Below are experts of layer 10 (counted from 0) of a mixture-of-experts language model. Rows are named router (the router's row for the expert), gate (a neuron's input weights, with its number), up (a neuron's input weights, with its number) and show model dimensions 0-255. Each number is 128 + 24 x the weight over its row's rms, rounded and kept within 0 to 255.
Before each expert's rows: a language model's description of what the expert responds to. This comes from a sample of Wikipedia text that the model never trained on.

# expert 18
What it handles: Adjectives and noun modifiers. Modifier words before a head noun, like water, public, high, black, modern, brown, often after a or the.
router [122 154 173 133 135 125 154 149 119 132 133 153 163  89 111 165 163 137 102 150 125  82 118 154 112  88 133 143 108 148  82 150 150 166  95 114 102 120 134 115 106 134 115  64 158 163 103 157 107 135 125 101 140 117 168 139 163 115 149 115 138 141 102 155 130 110 128 132 155 150 104 139 129 106 155 144 141  80 149 162 144 155 133 145 132 147 139 128 171 168 131 140 138  97 123 132 125 108 118 143 113 153  99 141 112 126 142  89 104 141 127 139 109 133  99  99 163 152 155 133 132  87  92 147 113 136  89 141 157  78 151 134 183 126 154 141 137 115 146 117 170 118 147 113 151 130  92 146 172 127 127  79 139  93 130 107 101 134 148 115 111 136 140 152 140 144 110 127 140 124  95 105  95 120 138 124 130 122 155  92  99  94  77 108 100  99 139 121 115 145 166 108 139 138 134 164 169  82 105 102 125  97 170 116 129 128 122 103 147 143 153 145  87 120 170 111 167 153 128  76 163 100 137 149 140 154 205 164  83 127 147 116 135 177 127 136 152 125 106 115 112 122 113 117  92 144 149 115 119 131 153 147 146 114 137 135]
gate4 [172 152 155 157 102 141 150 100 138 151 112 129  99  81 162 124  95 126  80 133 105 103 142  83 122 119 106 145 133 104 133 103 109  98 126 108 138 127 118 115 124 144 129 127 164 111  98 150 100 166 132  91 143 120 110 115 159 116 129 158 158 137 102 134 105 106 109 156 127 169 167 116 139 149  79 184 127 113 158 102 154 129 123 169 129 164 116 151 152 151  63 134 129 108 114 138 158 142  72 141 136 124  90 140  80 160 147 130 123 139 145 148 104 125 107 167 144 152 118 152 152 139 119 144 119  82  88 139 143 139  97 118 190 128 148 136 135  96 143  84 112 127 131 112 126  94 125 124 178 104 169  97 121 114 124  92 129 115 127 131 150 168 157 130 163 160  96 153 115 150 106 120  86 130 159 166 123 106 145 127 105 107 122 142 108  83 130 144 132  97 144 113 139 116 123 145 116 146 114 126 130 102 139 126 155 153 119  78 123 131 135  87 111 145 130 114 151  72  87 126 156 106 141 139 135 115 148 117  96  94 100 123  69 147 125 143 114 145 126 124 121 125 144 124 145  92 161 120 112 144 165 163 190 137 115 124]
up4 [139 114  99 149 117 151 122  85 177 116 119 134 141 112 106 129 124 152 112 136 119 148 130  84 128 163 108 122 132 163 108 125 114 107  91  75 163 162  99 121 128 104 146 139 160 148 123  61 159 152 120 141 160 133 177  87 133 148 113 100 142 132 121 149 168  88 125 118 102 141 121 147  90 142 152 103 117  95 109 117 138 118 131 146 128 139 148 146 156 182  93 128  99 112 112  88 145 121 122 133  98 121 113 136  99  94 103 138 153 102 149 106 150 124 100 116 110 134 147 117 160 121 147 151  90 136 121 133  97 141 108 177 114 145 133 125 137  83 148 123 119  98 119 174 142  97 118 141 122  85 125 141  95 167 114 109 114 143 121 148 138  68 126  91 115 148 157 117 138 192 130 103  91 150 126 144 116 139 154 124  88 114 148 172 160 161 140 149 134 155 121 138 111 119 139 115 106  99 156 124 167 102 111 145 112 118 135 115 102 144 141 137 108 156 154 136 123 148 111  76 150 151 137 149 148 146 156 127 180  90 181 151 111  93 122 125 126 165 114  98 141 119 115 124  92 130 100 119 144 151 169 137 187 111 167 154]
gate5 [119 124  89 127 144 104 159 139 115 161 101 121  61 140 101 107 151 114  86  84 130 131 126 134 136  82  82 160 125 114 114 144 132 132 127 120 106 127 119 155  81 115 118 160 147 134  64 146  75 163 110 145 163  99 104 101 127 117 140  90 183 133 143 141 154 139  85 110 114 129 112 144 130 130 106 123 152 105 140 120 151 130  93 138 162 163  73 175 102 128  71 136 110 125 109 145 150 134 120 124 162 132 119 143 149 141 126  82 130 121 176 133 152 130  99 148 152 120 116 167 134 127 141 131  96 122  88 165 129 144 119  91 155 154 112 158 134 121 114 121 123 132 100 138 118 152 101 131 103 152 112 121 121 136 108 141 137 127 135 124 131  93 156 109 107 114  94 132 138 156  96 137 142 145  90 134 157 133 119 165 135 115 129 130 139  88 106 135 157 148 144 132 124 116 110  89 153 130 139 146 116  82 134 154 109  63  87  99 135 150 124 193 160 164 143 161 133 165 132 137 143 159  80 129 100 112 172 163  99 105 125  81 113 174 125 130 127 125 119 173 122 127  94 123 129 114 138 137 131 160 100 120 131 136  99 128]
up5 [107 140 147 145 191 154  99 118 117 105 125 148 113 109 128 128  90 162  89 145 153 134  88 149 139 196  95 148 109 140 155 161 160 139  89 153 128 102 139 135 131 179 127  97 152 134 122 154 165 158 124 126 147 142 110 133 131 120 116 116 118 121 139 160 181 130  95 140 142 120 108 111 122 133 127  96 160 101 142 101 170 115 155 135 101 125 157 121 126 140 111 131 139 114 110 120 151 127  86 126 130  93 108 141 109 123 108 137 114 102  84 121 128 159 128 172 136 172 139  95 115 122 149 146 139  94  96 167  93 137 160 122 150 134 160 117 131 120  86 154 113 188  99 100 133 133 102  76 126 123 153 108 143 133 127  86 128 117 138 127  78 112 142 120 137 184 118 132 160 129  84 142 116 136 108  83 131 148 104 106  95 111 126 107 181 127 193 104 123 114 149  79 103 131 127 176 116 138 103 131 116 115 165 146 133 169 116 124 147 137 126 155 133 138 151 130 176  80 131 161 154 129 115 103 126 145 100 115 114 108 132 150 141 129 121 101 138 126 133 154 111 107 138 102 137 124 163  98 160 103  90 138 127 182 111 143]
gate6 [133 103 130 151 148 134 158 121 116 126 114 139  96  89  77 152 136 158 134 103 110 117 145 120 153 141 131  99 140 102 131 110 146  99 136 153 110 119 168  89 116 130 135 123 150 115 188 139 109 119 130 127 152 145 148 101 164 106 167 126 159 149 143 163 100 103 107 109 144 163 140 174  96  84 109 159 122 118 137 161 151 114 129 137  91  85 154 108 136 155 160 157 172 108 118 155 122 147 155 151 150 122 131  98 139 158 129  96  65 113  86  94 132  91 152 156 108 140 130 167  99 110 125 106 138 112 172 153 150 125 135  99 129 149  97 102 144 147 124  96 131 130 153 132 119 122  94  96 123  84 126 123  91 117 128 137 123 120 118  99 130 110 139 151 119  93 163 108  91 147 139 151 145 104 132 147 116 119 150 120 150 114 140 114 112 142  73 154 111 123 129 147 130 155 114 127 150 132  98 152 104  71  91 126 134 161 163  98 129 167 108 129 120 144 162 132 130 154 127 115 110  77 138 110 112 130 113 188  93 100 153 142 158 118 145 161 124 155 129 102 115 124 138  96 120 101 191  81 103 110  95 101 174 162 138 113]
up6 [119 107  92 132 116 110 130 115 117 124 127 114 135 135 102 107  87  75 171 139 113 145 120 144 153 126 113 116 162 166 110 127 117 124 168 150 127  96 127 167 157 136 100 129 141 128  96 116 147 112 113 124 118 132 125 165 121 147 100 152  85  94 126 103 154 185 146 118 155 117 141  67 141 146 166  73 105 101  82 102 112 164 143 143  89 147 167 132 162 109 115 128 119 121 118 143 139 157  98 103 111 121 124 118 109 130 123 138 169 126 108 103 140 123 137 158 180 119 106 133 175 115 137 161 154  91 116  99  98 149 122 133 103 125 104 133 138 108 147 126  71 145 104 151 126 159 137 113 161 152 145 112 162 139 134 135 123 131 129 153 145 135  93 142 120 151 116 113 133 119 144 118 118 179 151 148  79 128 113 154 158 154 118 179 133 101 139 112 177 100 145 153 154 131 124 156 144 151 120 127 162 156 132 131 191 105 116 115 155  92 124 105 153 102 105 131 131 106 118 121 160 150 129 155 110 128 144 115 178 138 120 171 117 157  88 114 140 134 134 146 183 103  95 153 100 159 118 176 142 125 117 196 113 131 141 150]
gate7 [138 117  93 144 123 136 174 113 157 150 107 117 158 139 129 133 132 129 165 117 120 113 145 127 115 148 116 161 156 167 117 133  93 127 142 147  87 161 111 124 136 151 121 148 109 121 115 146 159 153 144 117 186 137 107 111 161 158 162 165 169 129 101 174 172  97 121 128 110 113 101  87 150 160 118 108 131 117 138 136 101 128 103 124 117 111 122  66 119 130  88 134 118 105 162 125  98 129 149 148 157 133 117 116 107 116 144 124 148 127  91 102  68 138 130 180 103 143 116 121 158 125 121 147 134 129 125 130  90 135 117 155 157 150 133 125 145  95 130 171 126 177  93 116 151 148 160 189 170 138 165  90 144 132 104 129 112 108 129 118 100 147 134 171 108 132 117 123 120 145 140 106 150 144 149 118 149 110 109 171 150 105 163 152 145  97  90 116  91 142 106 128 136 129 113 132 142 179 118 166 146 100 129  69  54 133  99 100 144 127 115 148 123 111 120 167 140  98 114 135 131 160 105 129 163 169 165 145 144  89 109 154 132 133 146  90 157 122 160 121 120 137 105  94 154 133 175  88 119 124 116 128 147 152 120 130]
up7 [115 143 117  97  98 126  99 107  96 109 123 116  94 118 125 133 105 134 123 108 145 151 140 141 120 153  94 115 160 123 170 114 106 132 141  70 172 120 138 120 114  89 132 139 121 133 117 100 113  96 127 125 119 125 170 144  63 142 135 121 109 156 147  86 128 145  98 169 161 123 117 127 149 100 151 121 155 149 136 107 108 110 135 123 166 152 129 115 157  93 210  84 154 110 103 144 146 113 111 137  84 132 122 142 139  99 122 133  86 149 179 117 141 118 110 117 129  75 123 105  86 147 135 102 121 108 127  96 154 131 144 113 109 140 157 152 114 127 116 110 130 116 125 132 149  98  96 107  83 100  98  97 117 162 159 124 128 118 171  98 151  74 116 101 131 126 168 178 129 141 142 116 134 127  67 157  70 173 172 130 108 134 107 116 152 182 127 125 133 143 102 111 156 127 133 146 134 107 139 128 114 135 119 190 177 115 160 140 134 105 139 118 123 155 146 103 106 143 169 112 110 110 117 136  84 137 113  77 120 127 134 116 130 122 177 125  86 132 110 149 136 102 134 137 108 128 104 152 124 107 148 143 104 135 136 112]
gate8 [116 140 116 184 139 106 166  97 119 128 112 113 110  85 117 157 138 132 128 132 157 114 103  91 121 122 139 150 129 121 125 113 153  92  95 135 122 114 161 155 115 142 115 134 135 114  98 158 128 126  93 149 111 117 100  94 152 133 123 131 149 128 132 129 186 113 139 163 114 119 117 142 122 139 104 112 146 128 135 139 123 160 158 173 165 160  89 137 141 145 100 124  80 140 117 128 169 124  60 116 127 123 113 112 103 104  60  96 121 131  89 135 118 135  76  61 134 121 128 173 160 112 149 143 107 137 110  83 175 149 134 165 114 135 133 124 144 132 143 156 115 152 119  65 127 141  92 100 172 121 124  85 127 128 118  96 106 156 145 183 146 135 162 141 124 114 130 109 176 154 101  81  93 142 121 164 155 128 112 108  91 124 143 147 118 121 151 142 106 127 113 104 126  98 112 139 129 139 123 142 130 122 130 131 135 108 190 102 151 142 110 176 116 148 162 111 178  86 133 105 122  93 159 119 164  98 126 162 170 119 106 122 121 156  93 121 130 158  98 123 156 111 139 123 125 126 125 112 133 127 135 135 141 157 169 134]
up8 [155 144  91 147 144 145  99 126 160 132 149 127 162  88 103  97 153 119 147 133 168 134 135 138 125 140 109 151 161  96 122 111 129 135 158 156  97 119 120  75 108 116 109 142 129 123 127 118 167 144 166 147 129  84 113 118 131 100 106 120 134 129 142 114 128 128 155 112 177  90 107 144 163 155 120 141 155  96  96 109 150 166 115 126 115 164 159  99 169 126 141 108 111 135 138 120 108 110 128 126 130 128 123 131 112 158 123 165 157 107  97  94  65 133 126 137 151 149 138 106 164 150 150 163 100 115 130 126 130 121 122 140 140 113  99  83 101 183 140 131 136 149 117 124  69 116 173 112  95 110 130  83 157  98  88 107 131 173 128 134  79 122 126 100 138 136 101 180  95 127 127 108  99 141 110 114 124 109 142 135 172 102 140 124 134 124 160 116 154 126  82 122 119 130 116 117 118 148  91 127 130 173  62 130 107 150 111 109 112 111 134 108 127 137 147 195 121 134 126 126 106 164 128 135 141 110 134  94 155  91  44  90 109  91 161 134 126 154 153 177 135 111 106 102 129 143  94 121 132 123 134 122 110 131 113 119]
gate9 [172 135 137 127 149 160  89  81 117 110 112 115 133 151 157 123 139 102 159 140 101 113 177  98 132 122 146 111 144  99 149  99 157 113 138 125 116 132 160  93 120 135 151 127 118 107 136 105 102 118 157  77 140 155 123 133 178 132 127 124 111 157 107 136 119 148 108 144 106 176 112 111 139 154 122 104 128  85 117 129 160 139 127 111 109 119 128 117 119 137 137 128 106 130 135  97 168 164  83 101 143 176 126 132 112 103  99  77 170 118  91 121 127 184 166 177 115 135  96 112 134 127 143 150 125 123 140 127 111 119 151 113 121 163 154 155 119  77  83 124  74 128 146 101 171 109 108 159 148 145 132  91 137 120  95 142 138  72 122 104 102 130 130 128 142 131 137 149 113  96  67 134 128 127 148  93  90 113 108 145 110 122 140 137 150  83 119  99 119 104 132  98 177 121 112 115 121 106 106 141 117  93 188  92 163 159 158 110 103 127 107 118 126 137 125 158 109 124 140 142 121 129 129 130 146 214 129 104 114 126 102 135 110 123 103 117 125 122 105 156 175 141  85 103 116 118 139 116 124 118 115 125 173 164 143 150]
up9 [167 157  98 117 145 115 137 113 131 125 137 104 140  89 136 126 119  89 102 102 176 149 170 110  85 117 116 196  97 144 136 105 155 142 132 129 100  88  86 121 160 168 139 136 131 126 161 126 149  99 155 102 133  88 105 117 120 100 154 143 119  98 149 121 149 125 142 146 132 134 121 114 149 153 131 130 136 117 129 118 132 163  85  85 113 176 148 146 140 123 119 148 115 101 151 132 141  93 133 139 144  99 137 112 129 130 133 136 166 138 140 149 163 156 109  81 169 157 135 102 163 135 117 178 106  95 130 157 109 102 179  76 138 125 102 130 145  96 135 131 124 110 119 153 160  91 131  85 126  95 100 160 137  82 102 142 164 107 129 142 122 125 110  96 145 148 111 157  80 109 127 138 145 129 131  92  98 123 140 120 143 143 136 145 113 131 141 131 113 164 142 136 172 130 132  84  89 124 102 139 118 121 122 166 117 156 155 156  96  96 176 120 137 113 151 165 142 122 145 135 165 163 102 122  92 130  91  66 137 109 146  99 138 105 131 162 145 132 118 118 129 100 109 141 102 140 158 133 166  80 168  96 139 141 153 111]
gate10 [128 149 125 128  95 153 141 122 156 104 110  97 126  84  98 163 151 115 131 100 127 131 111 132 144  75 140 121 109 161 130 125 123 108  87 123 150  81 150  87 105 124 150 166 119 106 134  80 157 133 123 126 135 136  92  86 151 125 143 130 130 132 100 131 154 111 107 125 146 132 144 130 146  91 145  73 145 131  83 116 131 171 122 127 147 134  77  60 121 151 143 125 126 150 108 163 127 119 121 171 120 137 126 147 130 107 103  97 106  97  96 110 173 161 139 132 142 149 131 128 141 121 121 185 129 106 129 134 158 163  97 117 143 170 225 136 119 118 134 148  96 167 156 138 122 101  99 115 127 128 116 167 133 114 161 151 116 128 100 157 132 104  57 121 153 131 131 176 133 153 125 170 169 135 105 134  72 166 156 127 127 129 140 123 128  96  85 141  90 116 125 147 100  80 108 119 138 127 113 158 133  95 109 121 104 149 123 148 105 109 104 108 123 123  99 131 128 127 115 130 139 117 173 101 136 129 121 136 116  88 115 134 136 126  57 116 142 143 111 135 144  92 107 112 112 135 104 134 130 131 135 102 117 122 159 139]
up10 [129 166 163 143  98 149 132 120 132 122 114 118 155 151  80 139 143  91 128 142 151  99 126 115 129 132 143 148 124 129 133 131 147 140  86 143 130  99 177 141 135 136 161 138 118 154 101 121 141 134  94 163 119 104 100 128 167 100  93 166 179  81 145  87 126  84 103 145 170 130 155 133 154 114 122 104 154 119 108 129 111 156 108 133 151 129  98  88 151 134  93 127  97 160 109 110 131  97 102 165 108 156 108 169 126  97 106 102 133 135 136 129 156 138 149 145 134  98 110 143 130 127  96 172 128 150 149 111 128 157 117 158 133 122 181  83 176 138 173 135 129 157 138 118 108 155 105 165  94 142 127 142 151 150 117 145 127 162 160 122 116 106 111 151 148 129 151 164 146 176 110 111 140 128 158 121  73 135 106 117 135  71 159 161 158  84  85 133 125 153 152  97 122  83 124 122 137  92 108 136  92 128 122 111  98 149 122 165 144 152 105 126 127  92 137 139 137 153 177 145 131 140 157 141 163 122 149 114 131 110 140 139 139  67 132 146 166 161 130 151 138 124 124 128 132 131 118 187  77 116 158 120 123 117 146 132]
gate11 [ 81  94 154 110 106 136 167 164 130 176 104  93 128 121 129 173 124 159 140 164 121 105 154 173 133 123 134 118 131 132 103 148 155 140  75 112 100 124 118 101 125 161 122 112 104 129 157 131 112 164 130 174 123 121 129 122 158 161 115 131 159 156 118 140 174  74 111 147 136 177 118 137  82 125  92  94 177 126 107 100 139 114 163 157  93 110  96 116 104 118 128 150 134 116  81 106 105 102 150 158 115  87 119 141 129 122 126 121  87 102  74 154 123 114 140 100 129  87 120 132 142 131 138 101  91 151 155 139 145 124  76 143 117 162 122 165 169 134 154 133 140 113 144 142 131 103 129 132 109 108 127 116 135 157 118 113 130  95 131  89 143  85 169  98 101 121 113 162 186 136  64 108 129 124 117 115 189 132 145 140 137 116 116 149 104 171 102 126 135 110 138 154 144 110 111 127 154 134 148 148 120 114 114 141 147 132 108 114 154 120  88 113  88 116 158 136 123 151 122 120 126 115 138 116 138 114 150 121 143 107 113 163  91 139  93 127 120 117 144 169 109 138 166 137  83 145 164  91 121 144 135 150 163 102 109 142]
up11 [124  81 110 153 110 104 154 116 156 121 115 140 103  85  50  85 110 151 196 132 129 147 171 113 113 101 119 141 153 118 132 111 152 113 107 137 138  97  18  96 135  87 160 143 138 113 116  69 141 150 116 110 114 142 106 109 119 111 151 123 140 147 104 130 172  96 110 106 155 103 154 108  95 134 120  99  89 129 125 130 116 117 121 143 139 134 104 113 130 119 164 119  77 129 154 137  88  99 134 123 111 134 125 179 158 106 148 113 135 132 139 150 121 131 140 113 135 140 127  92 134  91 147 145 118 125 146 124 143  98 105  86 126 128 121 112 121 111 146 135 131 156 126 166  92 104 108 105 142 145 152 170 121 126 101 126 142 149 139 148 138  97 108 116 153 112 154 121 119 145 152 177 158 160 164 171 133 114 143 110 140 117 158 163 127 136 127 158 153 151 117 172 109 124 121 128 112 133 117 128 135 130 119 104 121 137 129 124 112 125  97 127  91 180 110 120 123 149 156 151 155 142  95 105  87  99 108 150 117  99  84 113 126 118 146  94 148 111 160 125 106 115 130 148 138 141 100 106 161 133 112  95 111 196 114 109]
gate12 [123 136 156 116  95 145 116 122 120 107 129 134 152 122 123 192  86 147 137 125 168 127 127 109 126 121  79 126 107 156 108 140 140 111 125 144 119 146  94 190 129 149  98 130 113 117 116 116 120 111 146 136 142 135 134  79 133  96  91 106 113 105 119 132 130  98 133 130 103 172 138 127 129 176 111 103 124 146 115 149 158 181 133  92  98 122 111 110  72 133 135 156 143 138  97  82 122  98 174 143 145 172 138 118 143 146 111 129 126 161 122 125  95 105  97  91 140 130 125 154 104 147 137 121 173 127 104 138  83 119 160 101 119 117 183 116  82 115 120 133 142 140 142 148 120 102  98  99 106  84 130  98 107 135 169 154 121 152 155 121 165 145 105 150 107 127 151 174 125 135  92 115 111 131 113 149  95 150 119 124 170 102 150  92 112 124 152 172  93 141  52 132 152  90 111 153 116 137 121 142 125 136 151 131 110 127 135 123 129 119  99 147 100 108 135 171  84 134 118 114 121 158 133 126 186 129 154 117 133 138 111 139 112 165 136 121 184 138 138 122 101 148  51 147 130 115 172 103 107 136 113 131 142 116 119 139]
up12 [161 129 125 175 145 160 103 142 100 154 114 117  84 136 170  99 132 133 106 133  95 104 110 142 140 137 138 106 115 106 155 111 154 116 125 125 160 107 134  93 119 104 109 115  98 136 158 167 135 129 129 150 154 117 130 111 114 146 109 127 130 136 149 104  82 102 113 122 118 129 128 147 139 125 134 178 193 145 144 142 146 122  99 135 152 186 152 144 128 167 115 164 106  85  82 128 136 124 122 122 114 107 144 105 109 101 110 153 110 141 116 120 141 159 119 108  83 124 119 101 132 138  79 123 105 150 130 132 139 136 155 159 104 138 121 134 100 167 123 109 178 103 117 103 160 107 116 128 135 182 124 133 144 155 146 115 121 130 139 127 136 115 152 129  91 110 141 114 134 162 108 126 128 127 179  85 127 150 113 116  81 119 129 159 138 156  98 138 159 128 159 101 146 109 120 148 120 122 150 135 107 161  95 113  98 137 156 133 123 125 110 114 157 180 175 154 136 127 133 112 134 126 105 101 128 109 111 130 174 128 153  78 121 131 202 158  82  94 160 155 145 103 180 124 154 121 156 170  89  86 156 139 140 185  85 146]
gate13 [ 74 143 131 130 136  95 147 118 116 111 115 192 178 151 152 157 126 110 141 102 136 132 167 162 142  72 122 120 163 123 148 159 101 115  94 123 120 170 115 169 117 145 110 162 126 134  87 115 131 129 129 121 162 126 151  97 162 105 152 142 157 133 161 160 127 124  97 192 106 114 142 129 114 148 121 157 134 126  89 113 107 148 108 154 136 112  90 100  84  96 107 133 170 155 133 120 108 136  94 192 149 133 146 148 162 120 154  90 134 114  87 158 110 112 138 185 163 132 131  98 165 108 112  80 129 110 159 149 107 133 154 142 150 137 114 147  99 149 120 102 132 138 159 145 158 144 124 143 105 111 152 109 137 108 155 110 101 139 100 146 132 144 118 150 138  77 129 155 129 132 144 122 143 119 139 145 146 170 128 151 147 103 150  89 131 118 110 136 124 157 145 105 110 160 122 142 139 145 131 132 138 106 132 128 140 121 136 106 147 127 163 138 132  84 149 132 102 117 122 144  90 117 132 150 171 116 182 166 117 119  98 138  90 157 165 127 148 154 152 142 141 148  79  99 151 151 135 140  93 141 173 133 166 116 170 124]
up13 [153 143 131 127 167 100 131 132 152 159 127 134 119 106 135 151 119  97 130 128 150 126 158 120 110 119 137 133 149  98 151 137 179 126 141  87 122 125 150 132 163  80 109 139 182 121 111  92 116 116  77 119 121  93 144  73 111 114 153 134 118 143 132 109 160 187 134 141 122 137 128 126 117 133 133 151 160 103 157 142 150 134 131  75 115 166 141 120 101 110  85 121 101 138 125 152 119 128 112 128  96 157 117 130 148 162  84  88 156 131 123  85 103 124 128 144 148 100 114 160  94 103 116 107 141 132 100 130 136 124 118 125 115 103 132 121 110 132 110 102 133  93  89 140  91 171 118 112 116 133 122  93 176 130  98 119 153 131 125 141 137 157 104 151 133 147  91 132 124 132 133 124 140 109 125 130 121 118  85 109 138 133 129  96 147 103 160 164 110 153 134  89 111 162 118 111 137 163 134 116 163  93 148 126 129  63 122 136 147 161 150 161 174 142 141 128 120 113 103 167 121 124  60 108 138 111 158 110 169  89  99 148 164 124 129 147 143 116 162 116 139  78 125 147  84 124 165 174  89  94 105 171 176 136  82 113]
gate14 [104 156 170 101 108 154 164 143 110 155 119 126 122 122 118 131 164 140 142 151 128  98 168 145 138 128 118 129 145 144 147 161 115 118  61  98 124 120 141 171 144 102 126 152 140 122 111 134 125 152 121 160 138 108 134 119 183 128 115 115 168 115 116 117 137 144 103 162 114 167 148 136 128 100  67 140 100 115 134 121 133 130  82 148 133 144 102 157 143 173  87 149 168 138 114 108 161 144 118 115 129 159 129 143 126 135 140 141 133 169 143  89 115 121 138 114 124 138 106 163 153 171  91  69 128 121 113 189 127 117 142 133 166 148 185 158 161 122 103 129 126 116 159 152 178 115 109 153 121 160 115 104 100 160 149 129 139 147 136 146 131 114 163 111 149 119 140 156 116 161  99 142 146 164 165 135 133 180 158 157 122 119 110 113 157 114 136 141 101 144 149 121  95 139 121 137 158  98 123 143  58 119 139 121 107 144 144 113 159 137 138 165 129 126 162 104 111 135  88 143 135 118  94  95 138 157 110 141 130 134 118 168  89 108  83 113 141 140 116 102  84 143 185 143 137 100  95 166 100 139 104 129 107 124 133 158]
up14 [150 138 110 147 146 146  87 156 110 125 137 158  67 113 128 150 137 117 141 116 150 127 119 149 113  90 109 113 122 125 112 140 171 144 105  89 147 132 141 127 101 102 115 140  66 135 155 128 118 124 154 136 131 164 161 136 177 158  94 124 130 122 120 122 115 110 153 126 149 112 105 120 102 163 109 142 141 138 176 149 183 146 120 132  99 145 168 110 122 135 151 147 136 153 102 113 158 128 176 149  98 121 131  77 148 178 177 126  84 125 159 137  92 116 164 155 112 171 115 176 134 171 139  80  93 115 186 187 107 105 114 128 154 159 112 138 164 103  87 144 109 124 159 126 154 152 150 141 152 142 123 142 107 172 150 104 169  99 141 125 128 121 160 142 123 117 136 110 100 152 122 122 149 102 151 113  90 124 129 143 139 135 149 141 136 126 160 122 118 123 110 167 180 164 130 110 140  96  95 134 130 128 133 129 116 160  99  89 147 118 129  99 121 115 102 148 140 153 138 113 119 168 110 112 144 137 123 122 184 145 150 114 122 127 137 118 122 135 150 126 135 157 180 145 111 102 162  80 148 115 110 108 142 155 100 147]
gate15 [144 165 154  95 103 139 140 143  86 142  90 111 102 107 163 111 143 127 116 161 154  74 124 154 115 103 145 165 120 149 144 100 113 126  72 133 173 104 143 140 134 146 147 129 107  99 106 108 168 131 128 106 127 127 151 100 143 140 118 138 150 148 158 137  92 121 123 186 137 134 111  99 145 107 120 110 131 133 132 117 112 150  97  96 162 129  78 150 128 170  70 166 169 144  95 166 129 116  74  84 143 137 127 138 112 116 108 139 101 130 147 143 133 128 100 138 120 122 102 125 163 114 123 104  97 129 152 121 127 132 145 151 113 139 122  98 109 106 168  95 134 126 108  99 181 107 129 174 143 133 109 163 129  77 103  97  98  98 134 173 136 159 108  73 120 115 112 104 153 129 142 114 135  57 156 135 145 141 131 116 126 117 140 141 139 105  87 142 111 132 145 107 110 131 117 174 162 117 117 144 134 111 131 120 140 123 163 150 122 109 175 142 122 142 151 132 173 128 125 123 153 129 122 130 158  86 149 166 136 127 103 127 134 109 140 156 110 116 124 124 122 139 127 115 154 168 126 143 102 182 102 149 148 175 151  65]
up15 [123 104 114 136 117 146 141 138  30 136 124  98 118 121 147 116 123  65 161 133 159  97  84 114 144 156  68 103 146 181  78 105  98 141 125 104 129 140 100 129 164 133 106 129 153 153 154 126 160 123 138 127 125 139 138 145 131 168 136 145 159 108  85 102 132 109  84 128 106 136 157 118 129 125 114 123  85 144  76 155 124 149 128 123 141 141  77 152 146 158  85 126 152 151 152 129 106 162  78  91 136 147 140 152 113 139 130 133 145 113 143 104 152 133 126 136 144  95 141  99 103 138 107 114 103 159 141 142 112 129  81 128 131 118 104 179 144 145 128 133 132  94 172 138 138 125 161 151 116 128 105 139 139  94 130 161 134 125 152 136 125 118 159 142 171 146  82 136 113 148 138 115 146 136  95 146 104 108 126 154 170 141 108 151 120 132 135 164 170  85 135 116 137 117 136 119 120 131 158 128 115 115 114 137 139 103 166 125 170 118 102 149 130 137 107 110 139 152  77 138 117 154 125 105 172 127 138 138 120 111 103 151 108 143 124 172 187 118 129 121 170 135 139 105  93 114  85 106  91 181 129 125 116 132 144 154]
gate16 [124 118 138 134 132 127 135 125 141 105 111 107 107 130 137 145 157 149 140  97 150 131  97 137 100 116 142 116 122 117 111 184 153 127  85 189 128 116 121 159 128 134 148 147  79 130 161 152 110 103  76 106 141 122 159  97 116  96 149 146 153 123 123 105 130  87 102 117 123 115 106 126 117 129 116 121 158 134 109 140 109 118 142 118 105 159 140 119 156 140 100 126 178 113 159 147 100 174  86 184 105 142 127 143 132 105 133 108 109 118 112 120 122  87 117 107 114 121 119 108 161 143 160 124 182  96 102 122 120 143 127 137 109 138 132 174 145  74 137 164 137 108 127 102 155 117 117 130 170 103  90 143 161 131 159 141 123  98 155 109 158 129 124 153 142 118 129 121 131 165 106 127  85 119 128 134 134 142  99 125 112 115 150 166 125 127 114 117  96  63 109 138 139 123 118 136 176  69 122 139 142  82 137  91 108 122  93 136 164 161  87 168  96  89 140 137 127 101 142 111 173 102 130 139 109 134 185 135 138  68 106 148 122 141  63 142 125 141 146  95  69 122 154 112 130 152 133 144  86 128 128 107 147  99 127 135]
up16 [163  86 160 158 157 123 131 110 151 137 106 143 105  90 130  85 119 137  93 104 129 128 123 123 140  85 166 136 125 133 135 113 161 146 124 153 111 135 156 155 121 114 141 128 179 143 135 102 112 129 106 159 122 100 106 113 116 132 129  89 143 130 126 146 119 151 100 140 121 165 156 125 109 105 126 168 109 153 130  95  97 109 142 123 148 102  82 121  97 126 104 136 141 100 108 149 148 119 109 105 106 125 143 129  93 134 133 122 142 135 145 111 173 112 142 156 137  94 132 139 115  94  97 109 140 173 125  75 142 141 132 108 160 162  83 144 121 146 138 118 126 108 193 129  95 205 147 129  73 131 115  60  81 150 114 152 102 128 121 136 125 113 127 124 100 122 143  93 113 124 117 132 150  95 105 178 143 150 134  86 112 155  88 124 122 145 122 151 139 120 152 126 165  99 131 139 152 151 141 121 114 112 109  76 119 155 150 124 123 131  98 176 174 180 134 120 132 148 110 127 113 115 147  97 123 135 120 131 111 114 121 150 150 150 152 192 103 100  98 175 153 118 151 132 102 138  91  99 157 168 108 154 134 168 123 136]